Experts of a small language model: 4 picks a token, 4398 steps.
Below are experts of layer 2 (counted from 0) of a mixture-of-experts language model. Rows are named router (the router's row for the expert), up (a neuron's input weights, with its number) and show model dimensions 128-255. Each number is 128 + 24 x the weight over its row's rms, rounded and kept within 0 to 255. Numbers have three digits each.
After each expert's rows: "mostly gets" lists some tokens that are sent to it at least half of the time. This comes from a sample of Wikipedia text that the model never trained on.

# expert 19
router:104119161110124141110110105162153132110125144102103102098127161100148141092168150163100118170109096113149148094116134106160121114140165158149111100148102161162131129153118158150153090131113102085089127140116160143113141132086084113134099150141163107102095110138137156157090165104141150120150093156108137159115144131162117144121166155103095150157167118123141124123127145142133158111108
up0:164133123131159101118142109146157143122156095145130171136161134156098141140074083157138146130156114184198103201120114142112153143167137116125159118154156158131135138135113137140102121109148134146134141142146128193151110130121161105117148108097109111140094141090130127100091136147119149144133155159153115101127112145108110118123180109117134157108101188121124123114155087169117109089124
up1:141139127170071180141130126116158176118125094121110139122148141150156135133153158145146143114116155126132077147125133179141139089116152151125164132089118085145154092074090110105145113133107153142140131170181104147141133124136137132071115143102140128176160104144110105151113111127153139161144122125117138131166123105151116130160104115114117142094163124130130066128126176130137121101115
up2:104123138134115124133162104141158133111100104155133120129105102152107113138121150088140134113129101129139139135122117126129101146120113179071130139149100095094129108127128139108118115136104114122129114136118150116162121136108173186125088104119121137124139065078153106130190122103136082109183142088151161145118154121135168143141129137104124162169154108128112107113140096131138135111142
up3:113126131136168115119140128099144131172149134054142095149100111165110140143142114094108109119122092160094098112132139125108111137129114099129143146100120130136096126095088146100129155110169145105128153094165136118121098103153138100133137150128156127129112126101095135136144095166137110097145180125067164097139102109115154150176142152123133101164135123153136091137097169127124106110150
up4:143134153115064134158152141147099141153092150143101138094132132143105139125085111108121132115108124197080126153150123162158122145130084112097140102123138105152113139123133115135125119113116134136125094130179127135124091141130125149164126132067125126135094083174112072121111075126145106104150135144134155107139135152119094191110147112133123130145123122088130107134114124126128155117159
up5:141168123121193100093109118116107106143129143118187137128114142116141123096099108144082123145138134108141118129132141118139113141110071125104168094138159147093151129141137097118142109156164105110110144117136143154123134155109102142124130149127125131131118136118116150110169130116121163088143128105158152123105145124120118117120134112156160131097153135150071172157128168094144126149148
up6:125139179117120198146118193104161132128141129115114140120123056123106131147114120147133124109132129138141107122110143168103122152093086156105131122114117117103097108136124126137141114093148121113146121126115105090122125123168139138112127094133139161142091099076140101150153138161191099097116128117090123122110093137125122089085121129135113136148134134135086136126136178120126110126120
mostly gets: " 3", " 1", "3", " 0", " 4", " 6"

# expert 4
router:097155110105137160100099125156147134096108160096095152100159123147161125095163139159102153125096096143097159097105101105155107108155158138162120106157095153161146111148118159099146110156111100102102109154152160111129119096102098142148105126134153104105136105136153159119102150120118130120144100154161105149103152155154100149099157118150100160119149131121155096112129160154107152102096
up0:155127174154162122123129152094115144139149088167140106151115152151131111155114160136171149149141140097172149153103094108109124131129149152132120138097132105131098131124107120082128176145159118128141113149102102101123119128114124068096142155186119125125127154123104118141097091149112120117145125113107169135167136102144143091149087049153100145131126099085133158130126122186113137128173
up1:106109139135108138108137144138119164159133140147124094109122103151118146154145112103152159114124137109172095179123146143141111122108111155156097117132150134115119152109138104090077115145116162103126160140158117146160144160114200134125129136112125148148118096116172126128134115138110142127099151121141124127090140145122120112152130086130134139172120097135124153124096131085173119111154
up2:085151120125164111151157171086078101117079138095120153164142121161109140128115114158145115142132153123186122160169102084080160143087116113111144136105166126127161117108128116108123122138130171128137134146117119179106130130140156125110133142096111115140124116110102103129148085151066108133069160100110148109145112160147113110174093152093140149137131167106112137145128132113141124157123
up3:128116134154116172089104134147115158205129145113115134127113130115134102121137135117115111133142119123098088136147150138090135144147140158148144109130117102082153147149111130161138134114113138138058134135117099111148160148163191106129155095110109102134100156142131121161154117114105183117102144118160128129138125151120123101130112116126177155150075121166146159130122114165159145112106
up4:181102100110115157122129118123119073123173094153137127131129126142090104133125137095125147122079103099190126158118135107101120113105110143148158152123150125106130162134148130124097176095190114124161141126062074152113136135150140136121124115116117118114102178152084117185131102153124152127111161063140098142129129055094152135114108149093127181100162088147119139119125117127163161112143
up5:142093119153103138147181117095164150124111107118107098130148109124098116173141127117118082118128118127125150144155114066125118115124156144093134112118126108124116131129150109101115094125154116126133124110158129168129114129098115126123149118129102145120127117142133146149085100123098165122126142149097189159151093131118126151143100146114112166140138119124143091142123107100167148112142
up6:142124136102126139122153116139137141118141152123142142133124125128137093082104103135144138144181120107135085108153157104169144141163132144092115111091149096097135155129147053145117096127117088172117155081113139116128159146144166115164147157168156129087123194114116149129165099090132118140103132145139123138149156096109164120141098140112158091095143106114128113124130108105112106155131
mostly gets: " was", " It", " been", " =", " it", " death"

# expert 6
router:097156114102138159096098126154148132097105160098096154099161123145156127096158140157103154123101093144098160097111104107159105101154157133160120107160101154161143113148113159095149112158105101102103105153148156116129112096102098140151112123126154100102135104130152159115097151122113130126143099154160107153098154158153107151097156124156104156119153136113161096112122161151108152103097
up0:126130109140136152130124098129099146133155106129108152161138094140086104167109124118138126144132157121177116152127097132117121113126059120088158148120114103150118120131112149130134126127138101130109085130163142152105123162160116110099139127128118165157113147139129087143114113172090137128113155119063175121141139108112095118164144094134140117125162151127124148144110168085129137103110
up1:194129167131113081119156133118143102139168071132174104161132132116149150165083108107155156131125134123124145140125160156112129159112149125118135137124133114097135133122138129140158100097135132120108151126144155122135097117141148120097143122110123134127169148123141093090137094107099121124128142116139123164090129131153126086162072125102113140128114116162108107113172103102136112151122
up2:154078128144118108134174162123136106163136127171077128144148160116130137139151147105173138142127183120136085158098154139183141150115100112088150118150120122151129146131140134155090139107149159135133137128132132122129117111167161146157116118104110094132111127121133113173124134092164136151098155104141139088143088121078158154156133136115159116133156145144126141097116116105129123152158
up3:165103099112115088131175087143120125155101136093123120142103106101117171169142144136129163110134160102139132131125103133107162116096115128124102112116108095108161128147125079125110177138147131155164135110120116161127136131149179125127142107105113128125113153132093161125089141138145107119124161123168146151121156141144130115085139137162164113128143127130171192096131115131154153086163
up4:167111132150134151168122124114114143160158145208137084152139138141112154075129121123118127133142147106137125172107105168100124128153111122144104068108097103122089151137150106092123107161191105177124108081121123109139109105182137117143130114142116171099115108160102098126143066104154143165098158092135132177118120100127148117160103131093135094122111138129098122127115131087148114130141
up5:173127118130149130124138144089124140114157056146113111159138181141093098134116158156128080090140125086121107155129117125159137167134155121097158166142117096081107154102136108154136127155168148126146105117130132099131136157087144120119117140099137146127162134161149057132114073113112119160110164164109141146159071074147150090113104122142132162121119103142168097151153102166123119133132
up6:150114134159125100160149126095123127139098109103130160169083117118149123152104095151169149125117156114163137147120140101103109121127114139107126157117148103111159111096141110162113129137149127106075169146155119110159148127110131108108123141148141161137114147112117100149110131102105154136100125139124087185155149152146143132173087118105157099099126115117077144088093116133117079076142
mostly gets: " March", " s", " g", "á", "ies", "ost"

# expert 37
router:098151110105136159100098126155151132099109160098094154099156124146161130098159141158105153128097093147097160096106101104158109105155157135162120110160097154160145113146118161099149111157106101102101105151152157111129117093101100138152105127129150105104137106137155156118099153123113135126140100155161112147099154154153106153096157125154106158119152136117157098108125160151110153103095
up0:145121146120134107149169154136173133163135064157119094159095118083114144165129128139167099108180141129172134106121150148123131161115107164103118120076145103110148112189112128161159138172132110140163152180114109146149117165075136147157128122139132143118139124145105132104127132112129111125125188145092117146124111120130153128147094124093107122127124109108146155158131145152131141121181
up1:145141136131134131117087150160142120171153132104152121135074132136132088116156105141137136155191133132098107158134155125122181141130122152081134136117135057112115116160140167140124153147122127117143167116154123150117090141134128109124137131162160184147130149189148086107158134167150166126181136131149162105158130104141147131169086158100114102147116145128111125120119145069141088092161
up2:102139110118124126149158119120137128144098096124161126166152109132116133124086095109128105125119118088115118130120158117102100119070119137087137141133126138114137157127130126146117157147171148093117110099119142133153140121103121135131097128125072146151125114100162159139145096120106141133100108089125151122176117157119113118117098126142138116145114158141118071125141120115144117174125
up3:149148127136117107106137126094127072103124111146126127146126104117129114129091103095096108149103070128128148141144076159108159098131113160110145149107167117145147127125074110125108151142143132104093148151105096113112120174060152120131136108114128129140130148082115091112118114152145110171106071131147149128146131130143128136172111112133096136133134150137115133121161081124069147152118
up4:141119171162124074140144124116108163136133120162164138166121120137135135163140133125125108150122183186183087140130167114155105156095095107104096118121140092136136133161102116139138150184157109126134119143131109130159146126105152152087154112171088118134130148151138095133143134145139119152135156120107096115113139124134164151128103100091155091172102121158111175110135145128171128186165
up5:111144113145127169130084132113167106175116138135136120101122101137100165126132132138132111104104115140109110139118104185089169119125132174111155145140149115108134159154143094102150150128143165137101155118150102139151115143155151104132102096130096108115099162162148131146176119097108171127124140097110119166144135147150124097172114131105121128124122089129109151123157096143141121120140
up6:126123110165087103137151155166094090159140137163124096127081111141103143152143137064142120130149119120141115127133115152150121135115107083102109103087150103096138141156103149132121106111100146112159124127117120100135150158113133101109142130129075118132132110116136105123151078200146129110102166115127115159151110109106114098144030130128116099139114153125085094118109085143143118165160
mostly gets: "13", " are", " 18", " District", " H", "ata"

# expert 30
router:116160118108100113134098169157123150115131163095154149122111135106132148128160148102100142105165114113109154139155096174117145146153149131104155122141103158158107115145167093157116116137109145097095108154109139103169112093103109097086131141093155108094127120110146136124094154135086091151153108162143136133144173162158151102145152135134124149159132091163128117130105133134111123099109
up0:145124130130079136102070101137121126141125136122092078114116072112122158134107096155151140098101074171121112155110097110160091141098127143160147110084127140119115116103096152110144143127131126152129145125155128126094098119151115150159153143105142142139102134129129179116114121155160123152129146124143143136144128140091133056151154173153104111139138149126129120149112167131159080139174
up1:078109138139141152125150176123139129096148117121124077138121184104100168118153131129103098123132145088117138146127152156137113121099113147148125127115149098094165131104143078164110115108127166158186116125109115098131147122146148119144152126114138085158106163117158142133145133160145133138126165136124110188102116153147120132120148151144134089099143135145181121117124130189137141133130
up2:109095153132131115123158126101086144120123108138117143169131108122132117132135159159135108127153157108166130142147136166080179124133142089088119143146130096128126129135124120075105163085121116132138132105136120155149136180050158125121112120124080131175119133167166130122148088171123139126136137132102138112144120082132147110120129184110163091180120068120142128152108126099122145078174
up3:127123141158140141130112175156149146174153096152159135159124166091132141074081135141151085088125144105159102139128149153096117113113113123124118124108125137139105169122137096171134131116109115140141124089109152094116111168148139111120102139110109154125121116111130113087113112174146128153152094122097127128120112131156073097118121106120115166154131127090076145141097113103130149156149
up4:110126128095068158137087127145149102136120149134134110087125179095158115174128130111143141105127096136159131151100113120115159160126152076111123129070157207114129078138158122153137082139126100140135147159132125139095140159165156133147134125129152114143128153137148133120126111095134154134091134111135121134139141154108163057130121133108192174119129129166101149126118133111127129145140
up5:099132145132102144139117112100114117165133156122132103160110137134098099123134144074153076116129142103122154117131166131108128129066120137116140100136097098158137151106131106124108123091129160101135089114159121101146155123180148132099111134070152144170150134158131194147106122110153120134116108130095126183103131120104107067162134117146127153129161151151120131113157144103132121082134
up6:179132129176111152128154178133104143113122159139137123102125096122102149195131163146133142118147135148152158149139139125127135145104153133071165143154125114173124119114130116129123182129139147131122148138139121119112086123129140113094098110118093150127140126107125072119147135159133101115165149142098159075154134081112102125144158115135132115150127061117131133187119158054109126189167
mostly gets: "\n", ".", "===", "==", " \"", ")."

# expert 38
router:094168115115117136108095128158127130090135163122090148107129125145167110099173160154135145115095088142085152103126102097151121113119166138147133114161097149169129138147098136093140114124147092105126109158143125129135133086101100144151114140109154125129116144107126164109100143132118112102158095142156099113103128156162088168093163114144101138111154153108162104134125160151112143102103
up0:156156142143122131110154115108146130163136129107126131149156117129116165146124111130068101131148058160099091151132165114091101171119076134101133115149159128124124095099129102174147122132134097075165111119103160096124123108177114117143110139158136116133113133102164113117133109112132107097113144082129135132115117125081143110124137136102120053135121124115086144143139112171135109161145
up1:128133122161120131100169121075150150159112127128133103120111114130132121128139114092154118117124128131110113164135144145121070139093109139119125139139140071148147152153080162131136162169125169142153096102138139135164134113125097182130110111114159171206085131149129190102146093128137156164136120140116113166138090134135148104149144117108141118153104134122131116099098145094132108131156
up2:094112161166126117148154128111109079119131130135131112138113118129105147142089093122150160136136152138136129179147133115109112156065130147079130131121126147089155117134114125137117144101149108156156110129122145152156117140172159099157110163110147142150122124063136113145118124126121126119148174093124146180118114125097087161122104133122119086158131161106138101100102085136148175133122
up3:168134157177132104108138086106134123115132091140137156154116130108141137160112105106137129143145166131135075163081117147130133131074079162148122109119117130140120090101126089115123136143117122155140146163144160076136123140174121156143165121122160128112109121131094106118134161114144122108126137132133136104160121105111129092123107131128129122159121130113097123114153144059155119169168
up4:163136136127167104134093175171161124137104103150123158168095155144126133153139134153130124155151154089139101155156133111114106139076131137099109096143136064153100153098098097151126134132142146142104101158122064144153106155074134140096093090122127126135145118115101093129157187121120130097142167150154150137109135113201143130117125131116132100119121139103148118135139152138126122103160
up5:164107140126097129126152108095137113139102085161143121109113084110147110153142130136114136105141142109133086144097101144082149169154119172097108117134138099142115135154114098145129097107107142122107183163181103138133163110159130124102124124102153129135100107148123091129128193081157128132149127114128138212132124089128190137126096143143119151162144134146120129122141100122121117127150
up6:118135108127072115107103108126127164096121107130134127134112135139110127158098087127156117107090121130080103122147148143124109145145138140152129131120103097115138146109151120139139146125157108141146124161119147147083090123147154130136124159137139104126127164123118136119137144161116112134106099135145112078140120118049141135146136159111180120105147129143162146163143171115133126154109
mostly gets: ",", " and", "),", " He", " May", " June"

# expert 26
router:097155111108140167100100123155144128100107158098096155097157120146158124097160144158101151123098094147097160098111101105156104105154158136161125106155096153161146107150112158098147111154108101102101105152150159117126114097103100143151105120125153097103138099133153159115100152118112131125146100157160108151105150152153100149096157120152101159116152140114159099109123160153110154104097
up0:170156118104096104104170106089114136146125144136177116118087157115125112188109104132126107126096133074113101128136116150145115091099125148134052128139162079102088153133131117089102115157067147103120106090127138161097151131113118095104148138116123131159101128125102138138152126125110102143164161114141159143111110109077142091102128140076128143167134115125169127129136098130130144164149
up1:160110168121140096115119142145104140202130102129122132189170163133140161156133121094141101138136117094133121192099141116082136152146109121091124154138125123075152113078119140120104139098133139147150114098092118125112101147111138140146117135112079153193120147110109112131128150155144110117157155122146111115127110108129154090172139176134134122134125106127093142141144114111146081149101
up2:154143143153100166108136118087134137185103105144149149140125159106134122155107112104153144150165120128144139167173138113097144150110116133101116168107149111110160141111152120111114146122120169087163150089168140100129140148182164122076116150121095137111126111121119135193135089117148115114150165126145133113160126133137124146156092172104135117136130111146139157125136108146155125127142
up3:179140079147129113102184138121098144146145093092157115113129151119132130142122097134128114137132142125121107153147110137129126172063163120101099150131133122132129140138092152146121072111124153152108139107127108135134104129077111118106101104135099148115083140139121112125137156145089131101167164112096158097155130093163159103154098131122177153108101122134107138170124133128134091108144
up4:158053099134114111112173142116154152145125070171139128142133144121131113158108153114112122091124175102116141140143141135146131162079085126141153129104099056080155096097135155137084119108135132142128133140104103120098099150132167115122108105086124149143136132124120110129135115128081127066147107112163129103149119082125127109111169132120107092133114128130145128153118112134142089128165
up5:182131108125148120102156130166114119108137124129133102121106135131131152167099127147144150169156125092136120109144144118187147104119068111124107127138150103137154120095133130090095135137100124130168146137088122126162156192122181154157139096125143113183142127096077163113122098150133104150137097126098125129146107118134170129144102118070118104085130145139169128138098116128137131096131
up6:111103110152088138145173135156097130104156111169105162151101166170119130099127148108120122160108117141093090145112153155121137150144128120161136105104132090124104117109122093138167176172141105162096165100152127079145113141110139104135107118141121100086154141151130098155159114111104102156122113104146120126172127124090117090149130177072146094157126137111127147133091105167105146167125
mostly gets: "}", " do", "!", " be", " Me", " Jr"

# expert 11
router:105128098119128086146120129127144134093138151168097165102144121128141128138140127189131134136156097111126155122153110145146115101123162139141154103110143171136147092134115134127112106148114159090122099136139134098137133168112100131085088136106136115104157164088146158118109144150100148163136107139137096120162139130164099152104172135096105147130139104087117137132151127168085121072101
up0:141111123166154121159135151177145130175088134129108108173135179134105115172099104147174087146095133171163141177141084139140130095110100126112109134102133132104081163112055095122122106122102152131102099134105122120119143124117130111112154158147122161085103160109109138140111144126117109117125123154081117111131135131116110101151123126116132125141108093113142143114120088163124156164153
up1:185108114133116062139175121136136145114130103149111141139147115080165137127118105149139135129173098122134156141105134124134129133136167119124114141146137145116141139133149161136107123145137125107137112097119107137143117149130159140077106146129119112121117181107160119063138151134105149123106102131065093110175127100127109104144117107101116146127113164121100142116131102131149137114137
up2:136128130138119097139152118118146083107124139133121115167110148137098153127150108110127118152126138145100108167158134160105154127116129093099093105158165071132107153132134107163104137157118122139146141131038148148116128121157112142143136154128149074166154145143103082126123118138153136159162165106118171147132156104152122118145124098100152141126132174115096142136135113120190228131109
up3:139136141116100128130117131130098133116099100150182151138130159120109106171108123090149176152079114144110169104124145199094124110122144122119111151120182103146172106155115118148104143107129119153149135118136098108105064191132174127118098127180086158167137125157091088119103130123127145149132149116118135120137131097146146086118152079124148116115128118121097152167117130163127168170156
up4:175129107128147121112181177119122072185126139142147110136117131137113157137139116162111088106140166136170134110123131123076110153111122125111121137142111149152115113156147121161110122101119116167120133173072105119094161104119089132157107097167149147134146159142126154109112138131112109163090108111120096138133131102129145144131094100157144126127128143142131151111143126113115101141135
up5:144127137108182107156171118131175144095144111172118140150113150108145147098115093131145174136115156122110121138122092174174169128119132130126101158121127140103122113134114187162157167147126175137142126106128118128134086184136160122194128110141112142172121104135108103067148113154095130138069122152163094080111118126095127140137139149122056147102130146110133126145114125159156153081097
up6:142143111120140131146111103130166141088165120116092156101115133144156173120107076128143139135139124113113146070118115144151125122148157088139139143094123157110154124150122102131107138117132147081170146136118119121145118206130160141152156130143122127104146141118119120093140108123124171159095142153138099155128123149123126174165152142106115123109099194162078119101127139135141140121078
mostly gets: "-", " (", "–", " \"", "/", " $"

# expert 27
router:096158111104137154103099125153147129099106158100094153098159128146163128094160138157104147123099098142098162101116105099159107101159160133155130107159098156160144107144116159097145109157108102099099108155147157113132112095103099138150100124127149101100134109132150159116098155121110133121142097151158112149104154152153099155098158129151104160118155128119156094108126160149109149103092
up0:152174132114101088115157164120090127134118143096128101122126162103148111129098138134097122122124150156193123195129160095123146153117107155109096149128143061096092148122148133086107130116146138145155123148101117152130130144157164153112118141148153117139134141087096068136145105104127110132186143118086120125142119100102155153147116157131119149118192167177120159140129132136149125132127
up1:138134140087113152161118140081112141159097130113139154113150131121092145098119133073119097131146170103141095106128133124105131118136136106138124138113116101135102214100121116138095148085133146166126138132113133144115096101134140149126125134115181125109115176111091149131131097165133140104094143113056102155117104126110125108141106132131154127085126118127153108108108144175132091141160
up2:139093111121084133167155106111085138155146117142158124167108188133154112190103133173126115154181146134102127182151176116086172139117109137113125166123104099110096135164095114125112117135117144160144111106121127103146115133127141112130116158161127092167124149124139156159092132108148107111130141104124189146120138125079170134118105120123153123109141121123115142149126145166126116110131
up3:132124090096121073135133105082156170170154088165106132103085178136137163140102161116144124173132100123152126174138114186117165095122147157094146117124134132119125133132135140132143155110144124110118125137094130124109153136131157138139116127161135178130085139160098115101170134076126100114148148171097101137128146126154159071121077122116133114127147100103107088123146154115149128139137
up4:138142166153143172102152110126137157144108134132101114110152119127152107123128122083108116131146089139127113143116132133129116125147109106110133133149131147133109151162122075123107163126131161143103151140137134118109117181176098112138120112087120121165117098107106115103167069113094112114104142099118120100116149105071127098155119149145124166142121068118128138123104134143145137118145
up5:109112110142115094126159148129124115112124137100142106138123149053129121113107109077122176166130115114122136094176125133131126100136085090117111127155147132111141133127142160147152090135126139168130133063124142124110112179158151142134129134097132100167111119112123119127140113121129092129137135130148196143125138104113153096138092132125160140143118097176093143113160116103119127125104
up6:164170064127105116124134107137119095142127067138088136126084137093138139122135102067142139092127142114122103125139130156112129099076134164100122127096133093126125110143165143162136135133117131086140140163093098146140095124144159143115129129148159108130091134100128113112154149112117115125106127160071114118163119098071128130132129123113101128109147136145111133115124102111143166107144
mostly gets: " (", "(", "+", " used", " '", " n"

# expert 15
router:097142108147130155116098117133146148098072161112095133100121132109148106078153121155133151133092089145092142103130097107170142121128152155138147122113101147148086120136125150119122143154082075130109094158155169125152091108117094107123124154125125121105119090132121158112095149116172116154123089149128105171125133150156115126107166113104109161105140124118166104135116138145130191124104
up0:139138131115142141115127120137116132138137101138128150140082123106107132156131117145113119130161123163127150099132078121126155102100110125147099109112147155147088139141180129111138121117130153147132093131097126169137081149129110141127135150095090148141133186117099134113146150145149154108082121147114107089120166155147124139177130195142146136098121153126087102100107164141141151104151
up1:122123115138136164120124154084142161120108111162147102121118113115138146115124146172127142108169123107105122123123067138124139122130100133140114140161138101140151157149108106115152134143144176144110130129141132152141109177164110111095117103107182137161157124143111141164137111110151114100105075112119113184147137172121152124165112182165152110131105141080114161112106123132135138130186
up2:134154117130123139133092097127114140107108119079119143132092108105118094129112181118156201132137109114122115104135149143156156146134067119132101127098080108102120112125105142155131159083120149135131131112135108140134086176164131119147119134139093108107108141151143106110142091119114149146071139133106134098147124123147148122126145172141096104172126096137102163125109162134129135126110
up3:129142137131137123125141119146141138129090134103106128142112083136097141117112108103127138101141108139115121107118092133148087174134151086109114167119149106117116160122109151138162123142102132155126100144135123137151117075097097118160137072099080102143157147129135120099101138135107123151109139131128119097114146118136088107127107124111077142132154204126132130126101127120159119127132
up4:177125137124099142139088114123157129097135139108109131138134177130118125174113140126170153159135118164190150139140129112107141123094091118108135108120088122154142169110135119164116124134137107123143111147089147105122136137132168153067165132097119153149140135146121084135120121094101132153138116139095143128124124117123099151139134076103131104092133135080109095137145125177149156133136
up5:108187106120119114111139152120058126132155121157130111138064132134145112084137157101117104129144121153100111133145113131153089109104128130113127146161144130123162105123129143130192129143146105158143132145130110144109103137164134126162100119118132120092120169156137138147138112156131110049091097121151139134137105156172096200106136099174103114161147134131102141147148117136099100125149
up6:166131128153127169158122141144103142186131137105141145153142126098113068143081125167116092107136094125151122164108152104130120114091140115099129128139120129143080146132128089120125173126135102117137108106119130120104117120164110159069139111106108121153129129153112106151154165120120142128159141094133141158147084099146109115127118100141142159131115152100158107159135140125121118135205
mostly gets: " |", ":", ";", " –", " -", " —"

# expert 29
router:099155112100135160103099124155148131098108157098097156099159122147157128095158143157105154125098093140098157097108102101156104104157157138161119109157098153161143110151111161096148113160103102102101103153150157117130116095102099142153104122133153101103135101135154158117097153121115130125142097157163111151104149153154101152099153124154103159118152134116155097108128154149107148105093
up0:129120137141121144171146117120074147141129146107164116096115127144134163126082116150134104119104136087120156163117139135143105116147133135131131122100111130119097129107121104142106139075135115097077141119093136116128164133162119122120116149138109140144127129090116117116136112118088148149121154111108184123136148139089124124157085109105122120130106146124076110136181101085114130112156
up1:149109139120123140150141120114124151162104134135133133118106116126129098130125154116151110142153137196116128145154172123101132149090100108069113116161081102065122118135113131155103129136139137103158156103056129152140141087175157106109113130134080137136086104142147136154136096117156140144147205125131170172088111124101132105104130127101142132137129131133094116087180154116141118133139
up2:148110144119089144122178138134117130131157115158141095136147172073132132175079125098149134093132166164124106135109108122154111141117115119099160126127138084130115113083110144131155105130159110146114146154102154137176091097121162117120122116142111142111123142097113167122154129148101099125126144108135175111102118116111132095156095143111168083170141084158124140155133099138155094139121
up3:179144126164124113131139141120156121130165122159144109146089146164116144143117107081142117151111173186109130126132106128118098145110131117128070114121155111129123146144137103137094124158149138178129130131133116111173142142124143154141100102092133157166123150147108110145133117101156106171094176138134126130131165111116150090167074066083138105132117132145130140099095118130143155126148
up4:178142084128142100117147097097123119171106110143155125155117160144148129147099091136158151129159118097132093147158154108145103161152091172132136147151156122114092115119108124111086121135133141132122110139152124121122171098161121134108112187126154149119110108109094114154126169151138126124123138107134094164136098096112137129118181117097132114160114155138138115153116090117117120112145
up5:141141106157113118096163150132132167156108130113147147143130130150111119120189160111121100138116108163138093165147115144072129132128112106127143155098149084101149105125146108102135147153132139156153141074104099118120114143138098103132110126128151110145104157104130101112142180167109134096145136099104136131133160101183136082119132151113138090146128129086118123138161152140127085090131
up6:167101149130103114124153107141082111154109126134138117126132142155114108125113143106122114123162128123132137088117148086133137106147104144130145141102123107129101103124110102144089104121149146103158097118084074148137140117159203119154178093121139130137156104129155106128086100155082110167134168115133125141137123134077117120151118111111184169138146117105124122157140113092118114127105
mostly gets: " On", " place", "ks", "ots", " up", " order"

# expert 45
router:114163136117128171094097117135104163115102150101090141109166144099165106099157154156115155097075097138098163116142107115162128151115156124107137156112110152166113107153150154096132115154117105104127098146163162121141112105118097123108104132158134151101117093125100155126116121094112107150128104144157148135133093152153087129124150094125092119150132121126109094142152159133108145138098
up0:115129106097147135143178093113172194156141105161136119143126115109116092090116109109099137157140160121169144133143152130112118133054131078113110112069119134122132087132167102164102153111142141091102122137078112159096094125154109095150101151166128117135149119132158146108122091167146127120135154118163127127143143180158099187154166117136139139078131138120106151178151118114111120132173
up1:164173093127105164135124101087087161135114103144152094128113168105127137123118160123118141147127117126141097123131138093171121113091135137113134126133107141144117117106142135158150166105109101162127124101102142105185082118151158114058131117119130131156082129159078132132117139089139124141123133129109147137182101117128142119180179119131147107140136134106152147122144150142150121122081
up2:108146137124111100155083070141166110114141130087093093152117085147117133122171095090114122173147113109130127145165114096134118157131168117146123137073128106109102142134139142179145143143098118138142186132088161141142115152158174147123118122147139102130127119122115173126105146109131150139105166137087150143131113152138122144122111116131119148110111136152082143065151112090130112139115
up3:085141123099125126121118091163125097121151141119110112122116144150138108166120126118098101161120129124128126139126145083167152145116140137143121155110118191154146087124138139104143136149121101152161140159096117127169169097127166114129151131104109095133127163114138148113121130140115147127143148106125106111176137129152140189117116139109114152118195101124107136136121108111137113130105
up4:152112151139099126074141138109156143096127133107146154155159090172127130162127145119136095150148133156143118111123129118129181125131115082139114151148121178177128164114133097081101151150134130089133134128143159117124135132143113119109133154119125124129112137138082135124123112071138127122160156138087163132196166125135108165136096113123129120118082140168103141185162128115106131126137
up5:161104126130151119114139122117114138162142091145096102115144134124195163121141125162169153203100122129091138089136105066149093160117142093114133108106143129094114099130104113159122135115153124158143116151099154122121160126112117112137091098166138146161130116112101139121149126118104116132120074103135137149104136067096130129187099146140142164151158135102120122084135097054123136135120
up6:145102127110122147120156162094134155180099108133140147131112147143119107114089128101128137140144162070114114155145101118104094156105125136122109170130139144161125113131167121145118161139146148164154129166131116112150145107146141098095142123085119160174097097094096084149125093130159093154168131120116106098138109106076123112163098139129143116136157150110164178101122131065139098173096
mostly gets: " |", ";", ")", "),", ").", ");"

# expert 34
router:100150127103102135098103097152136120084107160092084163095142141104156144098169161148129161144098096144100148097138108161144110101154169146158107106160100151144156119157121144098145125153110092098113110154141164140112104127102099149138148128120155112145112112153161167148124122134109158096143096134151122134109168162152144143104167132153118155146158138146141084115114136158109148109100
up0:116159132137130145136150107115101125106136074160134111164065141138151099150100101138148152136152160155120118115110100141096155150155133133113140138127129121125092126117160141120156172147100149129155132120131107113139110136148128130173064125130138087116100139087121148081175127087133135129124162134114139117126130134118139132149148165105154098131145120194130178141170051163117105115157
up1:102121127129112106125120121164181112136120099092083122120124104117131132108129112112119184141130134148129101141132099120151109120083097132101132071110148160090138123134098106059118134133097157096098141114139099130124153146156135126103122160164068119110107157143125097150122141111153126153144154107099162146135125129134208084130130159157098169155100145142108073134130142105173151111093
up2:186105124141083115123097173081105117068102067114136158110140123100125119149121129175131127093167126146169138133100143148139117114102130122143159097139094114077175168066113132163156110115133150138078112134090124125138151121153139172145104118152140123107141158186119141158097129106145110131129116180123154121118117124109161129143092131123144115144144122147135133123162126093151093133152
up3:103146158099122170135125123151115175122112076148108155134113128143127123107138115189149167086148134135180081124127128127095166138123079166127125164151138109152113127115141171111153137124116142097139114115195114106105132148100133109127080174128132134107109128129098125107127171125163150135154090117079126136143144079135153110124137136132152123141122125149122136139176130118144086122126
up4:125091121135163140101126089160095105134169157088120121129149099118130131140112130083176114102115123100106151134115082134159142148103091152113174102117119136133170122123141115107122136146156118170184154103133116114114143111134126136164135138140100104118151140150132140165137076122118117107121150127125154091123164124076168105132098143162145067148128100170148138161110174134150126128145
up5:103161136127115151139137133150061116138119132137176111158102110133149112144136132068107138160085171112139139152117136108153112163127084128148089127102136122114126148081112127142099087140120090141145135118078160144108133162114144094138153153148124150135094150154115139126141124160131115157141137098138157110094147106129150078114062154121154098151137158141122086107150145141129106140142
up6:188151141119126128132124112098137134135139093151121093138135113115134113104127145114107125121132081124158109137111124113134157133143097102112146140111144124103120095136120111126081156116128108077119163161083121121143116131117094067122140145125123121136121171132097124133098150148094120149132102103151114110132123132105078125154170142114117105109114137085150132119098140101110135161123
mostly gets: " 2011", " 2015", " 2019", " 2017", " 2024", " 2020"